{
  "n_experts": 16,
  "experts_per_token": 2,
  "router_score": "softmax",
  "norm_eps": 1e-06,
  "learning_rate": 0.000547,
  "beta2": 0.99,
  "batch_tokens": [32768, 65536, 131072],
  "max_steps": 4359
}
Below are experts of layer 7 (counted from 0) of a mixture-of-experts language model. Rows are named router (the router's row for the expert), gate (a neuron's input weights, with its number), up (a neuron's input weights, with its number) and show model dimensions 128-255. Each number is 128 + 32 x the weight over its row's rms, rounded and kept within 0 to 255.
Before each expert's rows: a language model's description of what the expert responds to. This comes from a sample of Wikipedia text that the model never trained on.

# expert 5
What it handles: Commas, and, or, but, and linking verbs like was or became that join clauses or list items in running prose.
router [112 191 132 135 142 161 104 123 111 150  98 133 164 169 138  75 121 168 134 115 100 183  98 149 119 150  75 200  88 110 139 102 148 143 147 133 105 141  84  84 112 118 161 160  90 136 152 201 102 159 127  98 144 125 118 148  87 140 115 188 122  62 125 179 135 151  83 103 118  74 120 147 111  93 107 123 114 127 110  96 112 109 170 135 106 130 131  96  80 127  91 120 137 115 142 146  66 144 130 109 112 108 163 117 154 135 205  75  98  98  50 146 199 123 184  89 127 107 118 141  77 173 145 122 113  97 158 137]
gate0 [119 136 152 111 144 124 127  84 140  99 106 130 132 143  85 124 109 180  44 106 155 148 114 136 138 118 144 189  78 125 116 136 100  69 120 138 181 186 157 125  97 167 142 102 159  95  91 132 160  89 127 147  96 117 114 180 194 119 149 121 125 118 134 176 151 123 116 123 165 180  39  70 182 161 128 115  81 113 153 190 153 138 152 112  75  78  84  79 151 147 132 194  65  58 137 183  64  87 139 126 103  79 100 120 143 110 126  98 148  85  81 107 142 139 116 112 147 137 138 138 122 139 194 133 119 157 140 148]
up0 [151 135 113 144 138 195  56 131 153 170 140 122 158 167 154 127 143 157 204 150  77  62 150 103 115 120 100 127 188 152 167 127 161  78 177 156 139 158 143 142 119 100 173 157  34 105 151 174 150 186  90 147  98 141 163 137 146 199 183 136 149 157 168  76 156 147 129 128 107 111 152 121  63 145  76 171 160 136 125 113  97 125 134  96 148 158 163 205 148 127 132  94  50 187  88 132 152 179 140 145 143  88 104 137 170  85 117 141 115 110 131  90 123 160 164 132 180 157 196 187 220 128 112 161 182  50 154 130]
gate1 [118 131 135  95 142 135 128  92 117 180 170 182 138 129 164 226 129 230 220 135 120 133 141 170 141 197 132 153 132 133 127  64 142 140 128 134  89 137 114 148 125 133 137 143  82 185  59 155 136 146 120 115 125  96 109 120 143 145 103 116 144 147 124 120 113 157 189 110 103 152 175 104  85 130 139  94 101  89 152 113 172 194 145  26 139  87 106 154 116 112 154 140 149 139 144  81 179 102 142 130 132 214 115 145 109 122 184 109 114 141 110  87  95 111 163  61 149 144  68 173 136 159 157 104 114 167 133 149]
up1 [104 115  80 125  90 125 127  96 233 139 111 105 146 102 108 123 110  80 130 156 146 152 118 154 114 115 149  89 160 155 138 128 118 138 215 175 111  88 135  76 186 124 163 151 112 190  64 181 100  93 143  81  98 132 145 129  81 126 136 138 121 152  78  73 124  91  86 149 124 165  77  69 132 151 110 146 127 144 128  92 126 126 122 135 121  98 143  65 103  92 161  74 136 113 129 135 117 132 140 108 143 155 192  98 151 168 124 116  86 154 194 186 128 105 198 160 100 116  68 148 133  90 114 194  95 151  64 103]
gate2 [173 137  95 178 128 128 173  64  60 173  63 165 104 146  89  79 127 109 175 162 131 142 103 119 181 142 130 140 120 153 122  88 116 148 182 167  78 172 162 174 128 148 159 119  73 163 144 109 139 120 111 122  97 103 121  81 167 174 122  98 121 144 170  79  96 139 110 176 125 142 171 124 123 146 113 142  66 126 104 130 114  94 112 170 150  85 104  95 140 140 171 156 144 110 106 145 166 117  89 170 160 121  79 100  99 108 116 136 147  83 113  63 126  81 112  43 149 142 180 157 135 134 137 172 119 121  98  89]
up2 [ 75  97 160  80 139 155  19 165 163 162 187 133 136  93 136  63 157  79 166  76 130 143 139 120 139  92  82 135 141 131 125 158 142 101  96 145 171 145 120 138  98  68 106 144 131  64 140 186  72 134 137 104 151 143 106 136  94 128 149 126 170 148  65 154  58 114 149 116 145 121 129 193 119 170  89 117 152 166 175 197 135 131 162  97 133 156 133 130 101 202  41 124  67 161 156 122  97 149 202 136 164  94 173 153 149 149 128 121  64 129  74 138 145 126  86 183  79 119 118 138 109 128 141  96  88 124 111 130]

# expert 1
What it handles: First pieces of proper names, taxon names and codes, often capital letters, such as Garc(inia), Grand(isonia), HR, Tim, SB-243.
router [160 124 163 142 142 116 139  93 139 105 103 132  82 123  72 160 158  60 149 106  93 160 155 110  87 135 111 104 140 105 132 164 108 147 113  92 135 150 129  96 131 167 119  89 145 130  50 128 129 164 100 112  98 133  49 127  94  87 127 113 105  91 109 163  94 157 113 135 146 152  87 109 124 125 129 161 136 107 144 143  32 115 121 153  71 101 103  52 115 121 120 158 163 131 101 125  57 182 128 157 144 133 159  75 148 151  91 173 174  68 145  72 142 102 155 124 176 100  45  99 147 145 104 112 133 193  72 109]
gate0 [154  98  83 136 145 185 159 146 188 150 150 105 110  62 119 129 188 129 155 172 167  84  89 162 150 141 119  56 171 128 129 103 139 101  95  93 106 116 151 125 123 101  95  91  77  80 106 101  70 115  53 106 107 139 102 133 122 111 189  75 105 146 145 134 138 147 143 106 205 108 139 132 117 106 124 178 147 115 130 121 112 108 112 157 121  96 101 102 126  33 175 127 119 119 118 134 135 112  89 168 166  90 153 171 142 170 132 132 219 121 117 147 174 144  76  96 133 157 109 146 155 184 123 107 117 106  67 115]
up0 [152 140 197 103 105 162 133 122 105 143 128 153 153  99 167 139 129 166 129 139  83  86 126 146 127 122 154 149 188 127 162 140 148  91 131 127  86  75 136 101  77 103 179 123 107 154  97 150  81 105 105 123 154 123 161 130 157 148 120 156 177 123 156  97 185  58 141 151  85 123  99 103  79 100 160 130 143 125 130  81 122  91 119 120 123 226 206 167 124 119  82  85 148 133 114 106 195 152 170 132  70 131 122 129 156 101 168 148  86 104  96 123  72 141 159 129 120 196  91 132 175 102 113 180 155  92 156 154]
gate1 [118 145 123 159 168 147 137  86 197  71 195 127 131 172 135 148  91 141  86 122 222 136   9 103 145 150 130 145 100 133  86  99 126 152 191 124 139 166  99 164 115 159  73 184 125 150 141 127 169 120 166  96  98  67 178 129 126 138 112  79 136 100 105 121 130 112  50 127 118 145 141 126 180 120 119 154 151 126 126 163 124 150 124 123 153 125 174 108 114 174 107 117 128 114  92 127  85 152 133  91 103 116 105 108 131 167  75  97 146 192 141 139 147 142 129 134  71 114 143  43 110 162 208 114 131 136 119 161]
up1 [100 108  79 109 141 137  87 111 113 128  74  67 102 148 101  78 181 104 182 183 124 115 122  90 130 114 136 120 141 101  59 106 162  57 141 164  74  88 135 179 110 171 129 145  99 158 114 175 128 149 178 129  81  71 110 134 104  95 105 133 101 175 159 157 115 105 137 101 123 135 133  89 103 135 158 112  69 138  98 152 166 206 149  79  82 133 140 113 145 111 167 130 104 133 124 153 117 149  83  75 107 161 113 164 144 198 122 138 110 133 136 136 135 154 120 117 207 144 106 130  78 104 102 131 129 182 170 159]
gate2 [118 171 116 162 123 136 130 130  59 204 128 160 174  92  95  99  88 106 169 188 108  61 183 102 115 129 167 137 104  73 140 160 126  64 167 148  82 132 110 142  78  83 167 155 110 128 188 110 153 142 180 116 116 154 113  76 118 169 107  87 137 127 156 140 172 151  75 103 173 122  73 127 124 142 189 160  51 146 146 126 121 131  79 174 140 138 170 178 195 123 116 136 107 155 129  86 109 126  96 119 143 116 120  97 142 144 148 110 157 122 108 108 149 134 110  87 138 157 172 156 145  90 113 141 156  98 148 194]
up2 [ 92 140 202 107 152 192 128 148 155 145 143 130 174  95 138 144 116 101 118 134 184 112  89 150 150  91 163 152 142 111 133 115 144  94 141 160 142 145 145  91 136 127 147 170 104 110 158 126 105 139 116 135 142 105 195  97 117 145 137 150 139 160 140 179 163  89 129 100 134 130  96  60  69  88 104 159 129  72 163 134 148 137 136 119 184 189 143 177 161  36 145 107 115 156 124 193 230 130 110 117 100 105 143  95 144  73 169 165  89 104  62 138 154 110 160  89 121 169 148 168 188 139 120 156 119  90 184 122]

# expert 7
What it handles: Articles and possessive determiners opening a noun phrase, such as the, a, The, his, its, their, often after prepositions.
router [130 141 180 147  92 104 119 133 128  62  66 152 115 173 188 113 132  98  94 179 156 142 136 153 110 130 142 120 152 107 121  78 119  74 119  38 168 167 122 192 156 148 128 151 123 140 114 104 150 131 145 124 115 116 155 102 143 173 118 103  89  95 111  91 160 172 145 164  89 136  94 112 131  72  92 110 109 104 145 137 135 130 187 191 134 110 102 179 173 142 131 120  91 146 150 134  76 127 153 168 106 110 148 139 121 140 150 165 171 118 115 166 117 121 169 148 138 109  92 128 160 118 141 197 127  64 122 117]
gate0 [128 127 106 118 120 181 119 188 154 121 138 158 145 188 106 154 143 196 116 158 141  82 140 117 162  81 105 175  97 156 112 158 170 146 171 140 161  90 143 110 171 103 136 103 101 186  99 137 204 118  83 173 132 107 122 177 151 154 129 161 131 183 145  86 137 124 160 104 169 154 115  80 152 189 102  92 167 147 117 154 177 127 111  81 112  69 108 145  19  92 130 190 158  90 136 148 234 193 166 138 104 114 100 210 139 102 127 116 125 156 124 202 157 176  81 136 127 135 158 109 120 124 158 145 116 155 162 106]
up0 [172 101 139 122 153 131  76 151 123 134 155 107  90 143 121 128 146 163 159 134 168 117  79 124 144 104 109 106 148 153  92 121 184 136  71 153 153 136 123 110 109 149 141 143  69 155 135 108  88  67  79 155 186 123 148 151 163 219 166  61 101 137 202 111 132 149 114  76 160 211 131 151  55 127 118  88 186  77 113 158 124  94 132 198  88 152 105 200 128 164  99 153 148 125 133 151 148 107 130 178  98 142 112  98 108 149 103 138 200 117 119 103 131 129 133 104 178 152  97 115 163 104 109 137 180  91 160 181]
gate1 [166 117 128 165 133  88 140 153 144 139 140 178 140 128 170 150 170 125 116 181 114 112 138 129 121 115 169 173 118 134 167 154 201 145 133 156  44 137 111 147 119 154 134 123 118 112  69 152 125 175 178 117 108 146  61  63 136 161  95 126 127 160 117 101  99 165  92 185 170  99 148 153 138 107  87  84 146 131 115 106  90  99 133 132 151 138 124 146 114 103  93  84 155  98 112 146 136 131 115 148 190 136 122 126 127  93  72 157 120 139 136 106  95 181  72  82 129 118 159  84 150 169  48 165 125  92 160 139]
up1 [108 102  94 111 136  83  75 151 132 133 112 126 200 105 121 175 112 136 142  94  90 156 132 169 121  85 105 176 111 104 138 135 139 183  94  85 163  97 161 158 163 115 129 165 154 167  89 141 107 113  90 149 144 155  68 169 127 121 150 125  92 147 154 135 127 117 117 138 154 115 107 119 114 138 165  96 146 163 143 117 134  80 126 102 105 142  85  46 158  79 143 129 149 133 161  96 119 133 138 144  79 148  22 140 107 117 194 120  88 115 131  88 123 148  56 101 137  78 102 138 127 109 123 148 140 180 155 121]
gate2 [102 116 177 180 151 176 136 173 152 128 128 123 126 119 136 116 150 101 141 170 138 128 172 164  74  91 154 227  90  96 138  98 142 161 126 103 157 107 156 140 111  71 108 180 113 112  53  82 104  83  75 138  96 109 108  99 132 124  97 111  77 161  98 118 128  98  79  98 137 174 112 100 117  66  97  94 159 175 177 109  98 138 139 117 104 142 130 116 162 127 145 186 114 117 180 135 185 114 123 112 115 147  92 133 121 130 105 113 135 159 185 174 125 162  92 131 123 113 113 114 121 121 144 143 156 150 169  83]
up2 [135  97 111  82 144 104  72 112 166 162 140 124 121 124  65 115 165  75 128  75 159 141 105 167  85 166 146  75 127 110 118 138 133  54 141 123 120 196 142 166 112 102 150  92 175  80 142 115 122 112 122  96 107 117 140 102 158  91 111  51 170 113  78 137 171 174 140 195 147 109 124 118 117 180 165  98 138 122 132 160 152 131 122  95 110 180 173  97 111  87  71 115 169 107 110 133 129 155  67 138 118  99 136 162 131 111 165 100 112 124 121 127 178 121 112 113 143 121  99  80  98  77 131 130 120 121  70 133]

# expert 8
What it handles: Words within names of countries, places, institutions and people, e.g. United States, University, York, Croatia, Street, Army.
router [164  79 169 133  79  80 145 168 122 122 141 142 176  88 113 148 110 184 163 106  83 107  97 131 125 155 124 192 126 100 152 117 141 128 168  88 108 122 170 161 145 127 118  65 135 116 139 103 134 101 117 136  83 186 118 146  17 161 153 108 141 134 126 141  78  91 142 105  76 141 113 154 188 138 170 100 120 105 167 158 141 108 141 173 136  75 138 105 160 147 145  96 105  63 181  69 105 134 144 153  92 122 144 115 138 109 101  82  90 126 170  86 131 118  80  91  69 145 146 127 112 142 159 195 130 133 120 162]
gate0 [123 183 151 134 110 102 137  75 146  89 161 145  77 184  58 204  84 155  91  98 152  59 180 103 116 140 108 109 113  94 110 110  99 120  99  89 105  60 118 169  72 206 138 112 121 140 111  95 149 113 141  75 124  87 132 141 160 216 107 156 151  98 142 117  94 141  96 156 125  95  44 141 132 159 113 172 128 105 116 126  70 126  77  68 135 173 113 145 111 124  77 145 179 139  88 153  68  30 141 133  87  86 142 163 117 108 147 139  95 118 102 120 146  81 125  73 166 132 113  97 233 109 107 118 185  81  97 154]
up0 [ 99 114 149 168 123 182 219 105 108 149  77 170  48 150  59 170 178  90 109  60 134 124 140 140 133 171 145  94  74  96 147 125 141  86 138 124 133 107 143 107 115 156  97 152 136 156 129 132 123 141 100  74 164  99 146 140 136 170 146 116 239 144 111 169  87 115  58 147 112 149 132  89 153 173  62 117 135  84 157 103  84 119  93 107 134 131 112 147 124 165 100 111 137 137  80 136 139 133 132 121  98 131 129 147 100 123 132 167 126 125 120 121 140  85 112 122 194 122 127 107 109 160 128 158 126  86  78 140]
gate1 [ 99 194 126 147 100 124  98 175 117 106 117  88  76 145 113 153 110 176 132  75 158 106 127 119 180 113 160 118  93 173 125  89 132 158 161 106 150  88  92 130 142 172 171 136 120 186  98 135 155 108  91 171 128 130 128 116 102 131 140 122 145 116  82 157 117 135  89  58 151 102 160 141  76 136 139 124 105  67 110  98 105  95 167 121  91 109 124 120 110 140 133 135 152 108 147 120 165 101 139  92 130  98 172 167  92 223 116  88 127 144  93 110 152  48 125 103 118 139 172 138 110 161 137 100 122  83  93 181]
up1 [ 93 109 140 130 157 137 116  79 104 176 133 155 181  83 103 121 169 119 117 164 108 160 118 114  84 137 119 106 150 106 156 119  93 114 131 112 110 163 133 102 130  80 112 133 164  67 161 117 127 128 105 125 147 131 137 109 127  70 182 182  83 188 174  93 121 124 173 160 160 200 159 151 189 172  88 120 166 179 182 109 145 127 131  89 121 155 100 113 111 114 151  93  80 104 118 159  94 145 118 144 109 137 124 101 177 150 118 155 124 156 140 133 116 182 155 184  79  91 124 139 113  31 111  65 180 108 128 110]
gate2 [111 157 138 118  91 135 167 128 163  96 122 115 135  58  95 148 108  74 156 127 171 129 132 120 130  96 123 106 161 168 109 127 116 130 137 109 150  80  68 131 132 124 165 102 186 162 154 103 199  99  81 107 106 136  76 106 138 177 147 148  99 142 114  73  53 110 185 100 110 123 156 108 158 149  94 135 161 117 114 139 125  94 126 105 123 129 131 134 109 143  95 157 152 137  99 136  95 161 107 112 144 178 164 166 144 160 131 113  36 172 114 204 180 117 148 116 110 126 118 131 132 125 102 177 157 120 147 124]
up2 [165 132  52 104  94 147 158  13  90  90 113 160 139 131 130 158 122  98 113 150 177 144 130 102 153 135 138 112 161 133 197 128 100  92 138 118 227 101 124 124  90 157 156 113 200 136 131  93 151 171  72 201  88 145 186 115 166 133 139 133  89 123 144 125 134 129 115 135 155 157 151  87 161 128 149 160 192  99 128 157 119 128 197 117 148  95 133 147  75 127 180 167 125 109 132 105 114  74 108 116 117 134 121  57 146 112  99 169  96 177 158  91 104 121 137 151 108 129 124 156 111  89  79  56 142 116 163 111]

# expert 6
What it handles: Subject pronouns, relative who/which and auxiliaries such as he, I, it, had, has, would, have, and infinitive to.
router [177 110 121 144  96 121 165 148 139 147 173 128 157  92 117 169 108 120 134 112 175 165  98  98  92 161 171 122 113 153 166 129  98 116 169  52 109 118 203 169 134  88 158 163 223 102  89 104 134 140 128 114 128  97 131  86  98 141 139 163 106 109 135 104 122 139 149 132 122 117 130 144 185 160 149 102 143 106 163  88 165 137  81  76  87 151 137 104 179 136 162 143  73  85 112 210 173 113  91 199 180 120 131 118 151 171 125 100 109 141 111 137 118 154  96 171 100  97  71 188 126 148 141 148 140 127 119 117]
gate0 [ 63 122 156  71 176 176 156  97 128 123 155 136 152 149 138 134 137 134 145 168 173  61 102 127 174  84  88 172  83 167 155 142 115 153 156 155 165 130 200 171 132 108 132 119 146 128 114 132  81 189 148 114  84 132  74 125 128 139 140 146 159 111 115 101 111 127 166 119 129 140  57 122  56  87 150 161  90 158  93 109  73 136  77 138 159 109 105 157 151 123 126 187 136 134  84 155 100  98 136 128 126  93 107 134 141 146 132 156 119 170 103 146 123 129  93 100 173  92 115 104 113  87  83 112 142  98  97  75]
up0 [ 74 143 124 104 170 171 164 117 126  94 123 138 167 105  98 157 139 155 115 170 108 114 136 137 204 129 130 125  94  72 100 182 143  96 136 139 172 160 157 106  96 102 192 150 152  98 132  67 105 149 130  87 152 126 118  69  93 127 134 129 183 119  53  64  79 160 154 111 197 127 117 134 127 156 132 137  80 164  89 112  58 145  64 157 174 117 157 141  87 136 145 142  68 106 109 136  64  82 127 127 154 118  94 190 169 126 128 109 141 112 147 115 116 102 135 172 101 110  65 139 109 145 135 122 161 174  98 128]
gate1 [189 140  98 174 160  79 134 116 107 104 110 162 177 136 150 132  98 101  95  86 173 126 124 136 107 116 104 102 109 152 121 120 151 211 150 128  99 105 140 104 170  91 122 131 121 123 126 117 129 134  92 146 149 128  94 133 142 126 100 145 158  87 112 124 105 168 134 129 105 157  87 115 131 190 111  83  99 126 163 146 137 174 199 167 143 139  96 180 141  97 152  86 179 193 131 149 152 125 154 111  90 112 139 113 127  64 140 132 141  88 128  90 146 189 140 167 197 154 119 167 110 153 119 188 118  92 123 140]
up1 [134 123  98 142 121 131 122 140 152  96  89 154 200 152 126 123  88  93 117 117 134 182 118 173  78 128 118 123  95 129 121 117 162 213 153 116  79 109 137  87 179  67 128 153 132 142 143  81 159 110 125 113 129 100 147 125 250 102 124 139 153 120 143 117 119 188 104  92  74  95 177  64 113 190 100 116 121 140 149 134 176 135 185  80 134 163 122 135 112  66 203 109 120 189 155 128 145 126 126  93 157 141 147 111 138 111 117 148  77 173 114 141 165 118  98 120 146 165 105 165 103 157 115 158 142  88 149 168]
gate2 [120 156 124  95 118 142 133 102  55 131 105 112 102 144 118 131 185 135  94 135 146 168 152 142 126 161 123 130 103 116 111 107 129  90 111 101 140 108 154 123  94 128  78 184 126 122 168 127 135 145 102  62  68 150 161 177 134 125 101 176 112 157  86 145 151 175 117 155  85 129 128 170 107 158 148  87 133  64 212 149 109 167 141 132  82 152 119 160 154 138  77 144 142 203  89 147 156 164 144 114 130 171 124 125 182 137 121 166 111 135 112 147 128 118 109  92  70 139 143 113 134 132 121 106 203 180 172 128]
up2 [ 88 137 117 117  80 182 109 129  76 120  84  68 134 126 106 137 111 118 119 182 152 155 149 196 175 132 148 147 102 143 154 144 127  95 160 153 159 102 123 127  96 136  69 135 145 149 128  87 140 122  73  77  89 124 152 116  90 123 110 121 104 123 134 147 145 125  96 132 112 150 114 145 160 136 120 155 139  79 209 111  85 167  96 120  83 120 107 128 143  79 166 166 115 126 115 122 151 103 140 140  99 160 149 102 140 115 124 162 116 132 156 117 161 115  77 153 159 108 138  72 107 115  79 124 164 200 111  71]

# expert 11
What it handles: Prepositions like in, of, to, for, on, by, from, at that introduce places, dates or agents, such as founded 2007 in Nashville.
router [121 173 138  80 126 179 127 148 166 132 184 144 151 143 154 156  78 120 120 200 134 112 119 143 154 143 142  95 132 164 117 161 127 125 133 155 177  88 138  99 193 190  76  93 117 143 184 130 144 137 204 125 138 100 128 137 114  74 110  66 162 179 129 149 131 117 121 101 140 182  86 124  90 151 104 192 135 144 120 143 136 105  37 108  89 136 191 141 103  88 146  98 128 144  70 141 117  96  99 133 124 153 120 108 130 112 107 177 141  74 128 105 140 143 119 116 156 118 140  90 161 103 114  47 186 191 154 165]
gate0 [144 123 146 187  93 165 100  60 145 153 166 159  83 128  83 134 117 124 114 105 115 104 148 192  85 107 194 188 172 174 130 118 131 158  99 169  99 139 100 173 140 166 134 112  79 100  55  92  94 142 140 121 195 112 161  79 124 124 162 142 179 138  89 105 143 145 148 136 161 106 143 110 113 101 104 113 145 125 133 143 150  60 115 101 134 136 126 166  89 177 171 185 135 141 109  87 155  69 135 102 131  58 129 121 172 196  75 111  98 122  66 126 170 110 161 131 107 151 120  87 161 160 140 174 136  72 130 164]
up0 [126  97 112 138 153 138 138 166 138  98 118 124 119  93 113 149  86 147 126 138 143 168  99  56  99 171  75 114  77  55  81  93 127 160 158 125 180 157 109 150 120  84 110 129 122 204 183 132 125 134 150 159 135 147 103 100  93 140 125 107  85 138 137 161  94 150 101 160 119  93 145 126 134 133 157 113  99 143 130  86 142 160 141 172 127 118  77 161 115 169  77 144 156 150 123 136 122 176 101 155  90 218 115 159 152  84 185 142 143  82 202 105 104 125  96 113 113 170 146 159  91  97 128 101 116 197 100 123]
gate1 [ 98 125 137  80 118 200 128 147 130 117 152 121 138 139 143 107 104 166 188 102 139  79 107  83 144 145 107  73 146 169 172 157 112 124 116 125 155 137 113 134 192 135 118  86 168  71 135 163  93 102 113  86 175 108 116  76 163 124 144 117 125 115  93  84  65 124 125 115 110 103 103 118 101  64 117 157 103 153 153 144 108 143 147  79 135 173 135 125 115 160  80 130  83 115 147 178 113 198  85 124 151 137 120 103  95 152 156 163  93 149 114 165  95  93  69 153 151 149 122  81 100 171 138 109 161 140  77 124]
up1 [124 160 114  86 133 120  83 178  99 123 117 143 143 126 170 147 135 123 138 158 138  99 116  60 113 132 111  59  78 115 162 126  98 136  89 101  86  94 168  84 105  97 119  53 132 171 181 112 182 172 153  62 123 102 157 136 131 223  95 113 145  80 142 116 142 128 132  54  54 136  93 153 122 163 161 187 121 152 110 118  56 119  99 140 127 123 140 165 146 150 138  93 126 112  74 114 131 156 112 127 138 154  96 143  99 125 130 174 163  87 127 117 106 172  68  83 142 121 129 126 132 149  97 110 131 161 101  60]
gate2 [112 106 190 188 149 176 134  64 137 102 126 181   0 139 174 162 104  86 122 162 155 188 102 110 118 125 111  94 105 141 160 167 115 179 162 130 132  83  74 186 166 167  66 113 154 132 151 132 130 179 144 126 125 111 130 118 106 102 122 117 151 120 141 208 115 109 118  99  83 145 183 170 148 138 101 102  94 130  88 131 122 132  79 120 191 113 110 108 138  76 116 132 107 143 132 174 109  71 108 113 153 181 173  92 106  99 141 109 163 139 163 138 118 127 139  87 104 171  70 100 111 189 139 168 118  95 112 156]
up2 [115 105 160 142 125 135 126 166 164 135 138 141  99 150 151 185  94 118 143  99 124 116 103 161  66 127 108 141  69 142  97 104 160 121 159 136 119 139 135 144  83 135 108 144 129  77  87  80 169 183 114 185 122 101 153 182 112 122 109 118 149 140  97  95 141 164 135 125 107 135 123 109 132 139 115 139 109 137  97 129 117  28 110  87 162 127  96 128 133 175 175 143 138  82 115 164 182 110 182 127  97 107 136 164 174 149 105 162 150 129  39  96 141  80 144 120  96 140 124 152 186 163 123 170  73 147 139  82]

# expert 12
What it handles: Capital letters or first syllables opening a word split into pieces, often names, e.g. R-enton, ar-duous, ch-agrin, UC-L.
router [153 185  85  99 194 133 137  88  96 120  91 139  65 176 121 147 172 135 105 103 147 173 139 114 145 119  69 116 154 187 165 140 101 156  90 148 130 145 127  97 124 163  94 134 125  98  94 145 129 138 104 160 150 179 109 105 200  88 138 151 151 134 152 158 139 103 175 146 135 160 148  94 112 106 112 147 133 156 114 133  96 124 135  89  89 136 100 104  68 157  84 130 170 152 133 128 149 163 144 116 173 143 107 186 112  94 112 154 115 136 148 122  48 112 170 157 153 126  56  89 103 161  83 144 116 118 126 105]
gate0 [116 189 148  97 110 102 118  98  90 142 120 130 115  89 164  68 148 123 118 156 111 157 113 122 134 114 156 114  75 145 113 103 175 207 116 179 139 133 141  35 166  87  72 118 155 123 149 130 140 169  85  74 116 118 162 133 104 166 107 103 110 181 128 127 123 135 151 145 153 126 134 102 110 202 127 114 113 181 103  88 210 134 102 134  97  71 133 181 130 128 140 148 111 113 143  89 103 136 116  63  72 171 146 141 135 117 168 133 107 195 155 123 153 107 105  80 153 132 123 136  77 115 124 133 122 111 162 155]
up0 [106 165 150 103 137 192  98 148 142 132 162 116  72 130 167 135 138 156 135 156 112  93 127  86 124  97 133 110 113 176  98 103 119 166 107 151 103  82 131  29  99 111  98 144 138  70 182 155 102 208  75 161 136 134 122 118 133 162 213 105  72  99 145 164 190 168 108 110 145 227 119  95 103 156 127 164 123 134 157 156 156 125 111 112  92 126 170 159 143 198 136 156 137 106 105 119  90 141 143 116  91  79  89 113 169 135 177 114 104 152 127  88 111 140  81 131 101 137 111 101 135 163  81 116 133 142 155 144]
gate1 [ 79  94 137  80 145 183  87 156 133 162  97 109 186  92 153 150  94 170 151 122 161 135 101 140 160  71 167 164 111  82 191 141 116  90 150 101 104 135  91 114 116  84 148  69 171 103 121 121 144 116 119 114 165 138 110  78 135  98 148 178 153 122 110 171  95 144 145 106 113  89  88 145 108  59  59 126 146 132 113 149 119 115 139  95 138 115  66 104  99  81  97 158 133  66 188 102 148 176  47  80 132 131  91 131 109  95 151 140 152  61  71  99 140 119  79 107  69 155  75  93 192 153 126 161 132 160 143 117]
up1 [171 147 178 102 126 128  92 142  83  73 104 113 125 130  83 126  74 186 161 161 133  85 186  90 128 183  98 134 159  85 114 169 101  82 118  36 152 148 116 115 105 106 124 191  54 123 109 135 121 127 131 122 107 191 129 210 109 113  88  87 125 119 132 138 152 121  90 140 158 101 132 131 103 118 189 107 107 140 146 168 152  77 103 157 115 158 204  90  78 180  45  93 146 167  95 122  94 147 133 111 121 137 163 140  84 150  78  82 158  89 130 109 136 118  81  86 115 147 145 175 125 145  99 110 109 174  76 116]
gate2 [121  86 191 174 100 128 101 125 128 140 141 122 142 145 137  64 101 113 113 198 101  75 138 125 131 175 136 148  79 120  99 128 167 128 148 109 122  68 124  84 144 133 128 115 119 108 157  82 131 155 120 142  94 144  94 209 120 184  99  87  94  78 108 119  92  82  96 108 129 171 112 115 150 151 193 111 125 146 112 121  95 134 112 164 113  98 147 144 122 133 126 117 173 102 102 137 120 133  89  92 110 170 121 122 148  97 150 150 158 128 100 130 128 148 128 137 112 134 167 170 188  77 135 137 149 114 149 164]
up2 [140 130 108 155 116 177  90 141 119 125 120 133 110  79  93 156  71  92 135 138 144 160  65 128 175 159 175 170 147 106 167 130 102  89 103  74 101 134  97 148 128 153 140 142 119 181 136 193 115 190 162 104 165 111 156 126 131 120 148 124  71 145 168 141 102 120 179 132 144 167  79 149  65 114 163 157 133 128 161 170 117 102 121 116 124  88 155 150 111  98 190 140 161 163 133 221 202 117 124 125 157 181 114  80 112 140 160  71 117 125 110 175 175  92 165 134 166 152 174 103 155 150  67 114 128 119 128 154]